Weights of a small mixture-of-experts language model, trained from scratch on English Wikipedia.
Size: 8 layers, width 384, vocabulary 16384, 81.8M parameters.
Experts: 96 experts in each of 8 layers, 4 picks a token, a sigmoid router.
Training: a variant of Muon for the experts, 4009 steps.
Below are experts of layer 4 (counted from 0) of a mixture-of-experts language model. Rows are named router (the router's row for the expert), up (a neuron's input weights, with its number), down (a neuron's output weights, with its number) and show model dimensions 0-191. Each number is 500 + 50 x the weight over its row's rms, rounded and kept within 0 to 999. Numbers have three digits each.
After each expert's rows: "comes after" lists some tokens at least twice as common just before its tokens as in all text; "comes before" lists some tokens at least twice as common just after its tokens as in all text. This comes from a sample of Wikipedia text that the model never trained on. Tokens count by the router's weight.

# expert 35
router:508521473490514527461539513396505521582503608459539597517536554573590507501515482487544507493509538585490424496474463541539566551548481570384534531450537507548488398529458514517480514450509473553597467604508493458413638426435485357519581458496473486448623416450388544438438614498582518546433474446614470505514433548578518569506533407446426561451493441564529517550574493472501472423531529502471524421579456462495512463566417454567524531485366494558551563533505528417449470471551500428529500534482487577450444526536577506487589486538461414470497478427428577519501413549507530472
up0:443521498519587579475611565457490379481521447533500484468509587528437416472479462479516575514469525474517481584557497521426567539754461464373551491463498461484523493563487447536588501563463442485519439565488523518533457522528557437532423514485470430441544411426530532455522523490533535541437438470472547461500537470492485551479493564572453575496557559540516456415507574436469426420483457440513499462559443476533524570488573454501542496510578524514464491451491504533538465569550523525504590539427571426519440555532522617533521544532556471503388553452483496462434515507521413573
down0:537530529444557481558498564438551488383434465528485463465503460528541592464483554576482552503405503414557499438445562510477516541449516419583489476498553515564520466512588478566542478470533438516510492529541491429522440451395500529520535425479458483546437459489549440449495497563476484538488443474536549523418575492510507551498481474537466403459522484570473503536444495544447398495576436522474497480460530491581497429546623491477504559498509508525505522508451449378550451478523604460432427430483465462515494465527452507543610500458449485455472483468384473559444569485362499474
up1:499482411476422565564443500606525542600558539430476558553522462454409479494460546496465498572487545478404556513586554541501568471524514529508474485456484549491514493473546471461486530388381505465557481527480502488416509521543529465480421434487540489519452438473486509450501502444527489512477507551552381479503441438506605527556529380574472465520411518537573492569443473478542466478525536507571523507497510354494492577438464470604525580510548528524546455485488580376536502521539544556470524530485495559462404454491470516474569492513478499459462475438381492447525452512482435445
down1:503504589504533498517503478506505507453489463516553502466524421456585440481430524498539556464486475486458495561514538530441465566529416370453554565528428479498547529465496520507538534440588496476403638425459624485550469460500462524477564498444558546528488416550467510481510502488500564498562486503507520476478523527416425383478499496608449484518512483507566451437500521461529481570568549576442509418533517498489485410468441508564466454427565477509575497431439489568478434495409487538432508497458533463570474457494496536466528510486434443456601503406526416574501595489450437402
comes after: " |", " ", "|", "–", "20", "."
comes before: " |", ";", "7", "3", "1", "4"

# expert 15
router:505515491494486498520557460463539460465477518475552531512515536651586427531456574419565549522504460536501483445515505482489519536536505446451507559501544591497515478530447482423561593538468432528577511516482515504446486498487515501420599533559512489484507541514448527513498515501521494516477551479450472545490474456518507629532537458457502465459493491533412464517548525438541463461503472557511438478517423496493514400598489477463392574483408440543464533527526553527419517497529527483391552431434503551525436488471456456538525512522507451466571471388422523626467467630450474485
up0:491553464443475479523571525535525494484493494545482533485479536544503450451502475492619489461546528519505498531458560359547456473514452453535507478434450548479526559530436503475530473448505451467538486592509502516497461493482477532482532470509493522547522539536494524569433484584447529463446584472492451545623539407496441561467559462428425576524503371540477402595521572487587431493436466478499514499474433433503546494529497567495511467477415538396423527462434461475516472502472438535499621495450489471514475490448506502521512524498471550557576511488561502393412521551495422555
down0:480467470416516549521557495517512523513510506540499523481472493540563518540460508568492465375435510426519544513472457488550535504510442596500433523609493491454500420449449527448469595563533584615396396484512571507457527620504467474453379500501586510537454410519469525568417590585535495499432665519460422439542473509468513484460517487578515487539433450455366471452521610551508498550542472389506524557570526499518543493511454561491441419411475556545483514545443556524474537544552473536462482409497507574506531573418525474518469481448506474395536488511485509547475479553495506517
up1:484500483553412469500507521572534508469440468487513443503471446528480414452425581381644464457462509552519371470487626569448492534508467483587526405517555521555534504571466488468567518452496405456494522578496472464432454563548454586435523418426430486489567451472430560583506545491580446490523534469478482450452492453521503633466528531531574479460481549494496518474426523606452440487543489521425440500544538451551480456439462523472563514466436535506383478520446508561395438598413572567568563565575482451521486486511465418479461520394481454482416483445416526486449396504481430429
down1:410557519523494568478518473380497508452532543560454503436454498404443422554482571472533494527592477551542463466529523399499507512448482456500579492478500496589548426569558541444549490498474501609403469434504455460443456448529542469462433561585522509519525429491500580533531486480505537520469478477502574498558559597507433576553481465522477546587465469584508497547511442519566534531564590516480503507496450508618594451473466477406499450482503432478485522518444546376485573474461553449545472510577487486605467438428437443392473449442483510564519497501572408492427419525540552470
comes after: " |", "|", ",", "1", ";", "2"
comes before: "1", "2", "0", "3", "4", "5"

# expert 85
router:436463477523513470578488482382470501410523470498585517468550491511498560515416526378496442474555426554525488479474590504523549498438499443429530469483503516523561447439505524353479531469415487425534510522501449495435545518502476443551493497516500543535463435439481623513492598474490529471494480456574465546507454489460502446394480510446496524512432534497519509477513625485515404412415537604546465420478479439445514503523427548493502480518522547449416512451570523533458493461534481438395472673502504515518465503470481535515462467548483394511534576452514522587523537538518472461
up0:583509596502501434504542514438492434496493587503509526522462588544457406593435562485555538475507514545492500564532524491443443500460436466451533533441470526524432456483484494466536489500437614467506473455509473435492528396425507560451526463456498573504434515493474493537546468508471501482400517542523447512525542548479581436526403504478393463563543367478482521496463560526536518497372525603616560476511476502512443548489505476491494511447487475535568535517433532517461509408532390526401401630480397414374462474470448485542487501457511461496519357537535496606387435450505604467
down0:522390473581485494568540408376465526492523464524489504557488531484609610472471435447490521379409416463525499484508512498556477401522477483450457498622545541469411507512442507447401528471467457498506431476511456519428532487548523431464512468532496500528497568468553525563503570497457535594551485453552528476470452539422554452545427494511433532533522418556507597513517528457477426532464476420604500478430540549399416530526456643550536571527514490523421481591494559601448528494489553395439517508383419581438388474587502529509495509544422525535484471538424603431517525523549481426
up1:475528481538512509514457501538457528469498431480518486450373502549443607487521405417627538462462531543472484479519529470477465484430462454445477367517531489466553521529512529526485483582498457500403531573538466509427504452585534458475486449510441518409467490426494557562479488461559492493451569507554450606475433486401538541468484420557533509488484433502493550522571558412571534583525546539577485474410412432530544546537581533514461450565525517437504596574518500544498593426386498433476542539506444567471538409563430528511575502513611520626506534436530496541465514525465483548
down1:451507443538481506498450474520449601502418440515460510533510458578600402442463443552527550440483507523522451556589495426548461480441548511563530389574526492542542545523484470461500462465649555537524546473451466486453528562524433442498488504430533481471446411558473429558488525493507493498530513491470508482544559480525542442583520454543615508378547453513632518468442464492503552495552552487464471382467400442607497463608556511503387507448564550511486538480579484580515483508436527513603517444494563621492504532528545526472513478555571496424520454498489579463523590524520538524
comes after: " ", " |", ",", ":", "|", " $"
comes before: "0", "1", "19", "20", "2", "3"

# expert 12
router:439546428549566460517479459457523478434466573508573489511515490626527559546425521498518541439518431529577472506472528533558518460478514512507670483510515526515614525514517563472559522491519444501532461516512467413399478391527459467527538518435416512461489474476460535524488512437491536489424533456532487518514493498475494599484484480435427574395526505519483451579558554482456407520438509531533498401556422491449528485555535570531398528532510475460552485491463583449518477490456488474459535568509449453490475503423421507531535558514522457493540521435570482559526482560468507391
up0:490540438504562525604509505347595427522484523530549470602516568482483537512535466467435530475510417480563470496457457594578516480507477470541443563441543489558415508429473556492493451452503513435491449380545435552513483453491523547499561480492465584463445449548575500581578505534543574515460506517515459561591475435517522516508535512483479471586493528507491451519553498406529486477454594542496623494494565454492427440554502519485452482486547528436529503479595588394428392433482522444448563487494511524529485561460286472544488504572529543519478471504555461482579535527502522423
down0:495516414430409434539590437490518515563470492506576481445552550558516470517575509457524452505508470503453418455494523437390529493404534543495498445583475584546533433519602501510456470552465499521479467485533503520530600526470488555445538480518491479479491582409543472542463538470514463560533479500466453506522496484504476504456444530520412484513544466454519497435510509596462375595479444554503589572507434433496496422470519533389456415441517480501569575449477510550500565495520537537446490495437417442433577530492503456438460457429505528602461472542495485502512481521541399501
up1:416476516497432469504515575498471467510474436440599453426528546342488558553435581486418535445464474575469499460506404491538490494427468535425497412580500480451487509444571493645607496555465483415486408471457507519486497563560465500468511451528480522534463461524510431525583623492458485495500511471592376464534446533485440514455519358544521459475500472518526485452466560572423583501484594449454492526504474516585563488493411469482585567421527505442519477508518562514496449485469482567536472519472554533475506561543466450587548500453515355553367588507526480457500506525537493521
down1:466557490414583486461601553534527446505493560539479467468425419467418553471539419472554491482579454426527493562544522503589447450544504562448478498617504445575437419491508525463612562493421574649585477479405471494470506430485480529516498504460527456543431571482622460514419504485451564553546539481501456444484523557554472583428462566498505458472475520435474575402455534500396493565430452500503481500519534472560587467549468494513572539408542506424465534510397515550482492405505445579496515540522425491507436457559536566518459508456492514563535544477470541520474478495582462377
comes after: " ", "|", " |", " in", ",", "–"
comes before: "20", "19", "18", "17", "14", "12"

# expert 92
router:459587470550616555530536486388676453523477493466427541441512528552545459549398520486515495490508495559554403509432450541456522495483383526457527520548510610515584511552505550466457496468363437486538500512466450447487554479468496440489521467530475450492511438448455533466531509508456509487415479438507469553534506481569400536480496502423453515481388507493480485591532618506484490468438516560501475498525425508447567499622446476542446488573454400471560658523473579495497431567599428486423563499538498515537505530408461565437517406455562470451513470383431487533446497505467468497
up0:486461514454503601551438586498511606462436492501442509526496458569505570546518409515504498475496481550549498483466527510495436451449404489542577482560503504494466513541499518477510500459533540469465544515517543481422517458465499521540493544542584511536482499565502502509513478529521588507505647534539511491543521475398549563615455482501521477549456501464411455535490581489598507526529476552567579531598571525435563529536406350537541410500436429429506530438470672527491562450583465424483514499485558525515562546356546511499500499572479461484575652584545436485496535518454407515
down0:457421486494415530553471380453554440556490459462430517492442598500548439496571535600519476584499516463455519482513536544510543575423439520501523550513550442415486510465583438499468506510417466569489570494522519418537582479594516499425568492505480439540541499555437544534430476504511463511538506503512485502389461516499465548454499560541461532491599525365517395515484530493480432536538540595469509481516500514516503416506458487511510458456539455558483474537517544532453516615563553462441425434449476518412533508465483466462467475525529384555528464475573491530643490519502478524
up1:472569484526459439494507498525455467472506496535480404483519469429509494524327538497433532509422616538515506549486495544509647518555432515525492556575485564495544488474518468439428465459516556440426507429447490478502503461521512460439444514455420466487575457492449391431502494518486521543473436438503535510487532507593432507455484491539499434418524512539502434543518551464451512502484451441482506497441395615478552577446429494599479612527540492523542487466508491395477417384595507492494534519522448544616578472400457519333546456450492515441547534487532489496482466495437517550
down1:557478554485638548491600504349520472488480437425437557560483423475456506522481586491513491482516545468584500576507525518443570490444523540412466424509508568533468427454548445554507502568570440598471511485565475477396464533547543535560508551512453448462617573511421514502551533488403537552384542574458567536495542501542559524459547497606469478486627459475541471436524512539484506484540519541498469521552483473464456530483464422407488481424582415520539464472544471550490513448551455467489608494537519470511436469506514492549544482523509518468449366491467489559477524488407567434
comes after: " ", " was", " first", " on", "20", " released"
comes before: ",", " in", " on", " September", " May", " November"

# expert 0
router:473521449474591516553532403505491546488463537526562495517644485559543472539381536508636514488565488610503462467479429592430499545465482470429544578467487467445588492464413585392630495494462517477551463458509484461487597432423509446511477566490513465470629438468414497445431593444497530493513466503534557571559450541545484557468533469432504502470437422599452449510556544446481341493429491538568470452589507581509574459559520499492502488558484473506559572447490626528509450451547445504442501508549559503496424609464476524488497416510529385473532490450404517522494486532449590467
up0:502572498477557592556441525453494584460516533506459433579620511557453560459517518529546493498564450422491501452581532464466525545493561489446449583504521552508618547480552546480472556486542414481487471498522545545469554439560514576478500422416526544538490580498509527526496516413562566448426556490479649463484523499489567540519423495486469439497526595564556539474597558516490381585544587568508502523473444506528600504537524492374462506537502488426512414521480402499540529471492457496468481501459451511485425517542489516543553473455454523421510509463470434491510486507444543533
down0:492494534444530525623480511511425523418492553480587477478438498504432513534480536343515498456546554436459602546509519505593456485497446476508455579537481535471544512540529463483442533491513505514490481456480487525443536510522600481527486487442486512442487492507369493465527436544480490418481450564497431546446470415501479566578454419499502562538491571499468525402516513595520610487501569500499502486366571465484548413487521497481534423513457480485522490410472477606479438411488430524500533648529514486422524535430492398515518497571412455499495540475440547516468484557547426444
up1:419543574611459473496442422527514498512517550584544482473520554527464497502520428545467531527576522579510504534448429454539535497499556551516470532402477487522482459524584534465523477438513439442442506504483485390493453511551510500526507534553536533400483555545442544489542559555604501482562548571498515559513476538487596492447561401480571518564426570586594534543482523560464610522495461546473526475473538365486592544560546582589463695557527551507432444506432428513527521494513441530457559525520509407423476515516426499456365527534495464479487512525497480452552453519578500552
down1:436541466481446451501414512545326492515444481471477490473471495489510488482536505539442445497496582539500447366431484526504591511456490523457511484554465567545506544564490547527467609455552495470464517451462430432550457502487618463542410435482540402493516449499532460452528468591496486514440464512529534524470482458467465586464522559490481526560521468550582520485578523486447543535476482536530542483462495561542308539488469438361451486569491538547459448482474479497471568456595442547445544511432391611553531495377524546536474468474497479484464520511528540439457477423459508459
comes after: "20", "19", " ", "18", "–", " were"
comes before: ",", ".", ".\n\n", " and", "\n", ".\n"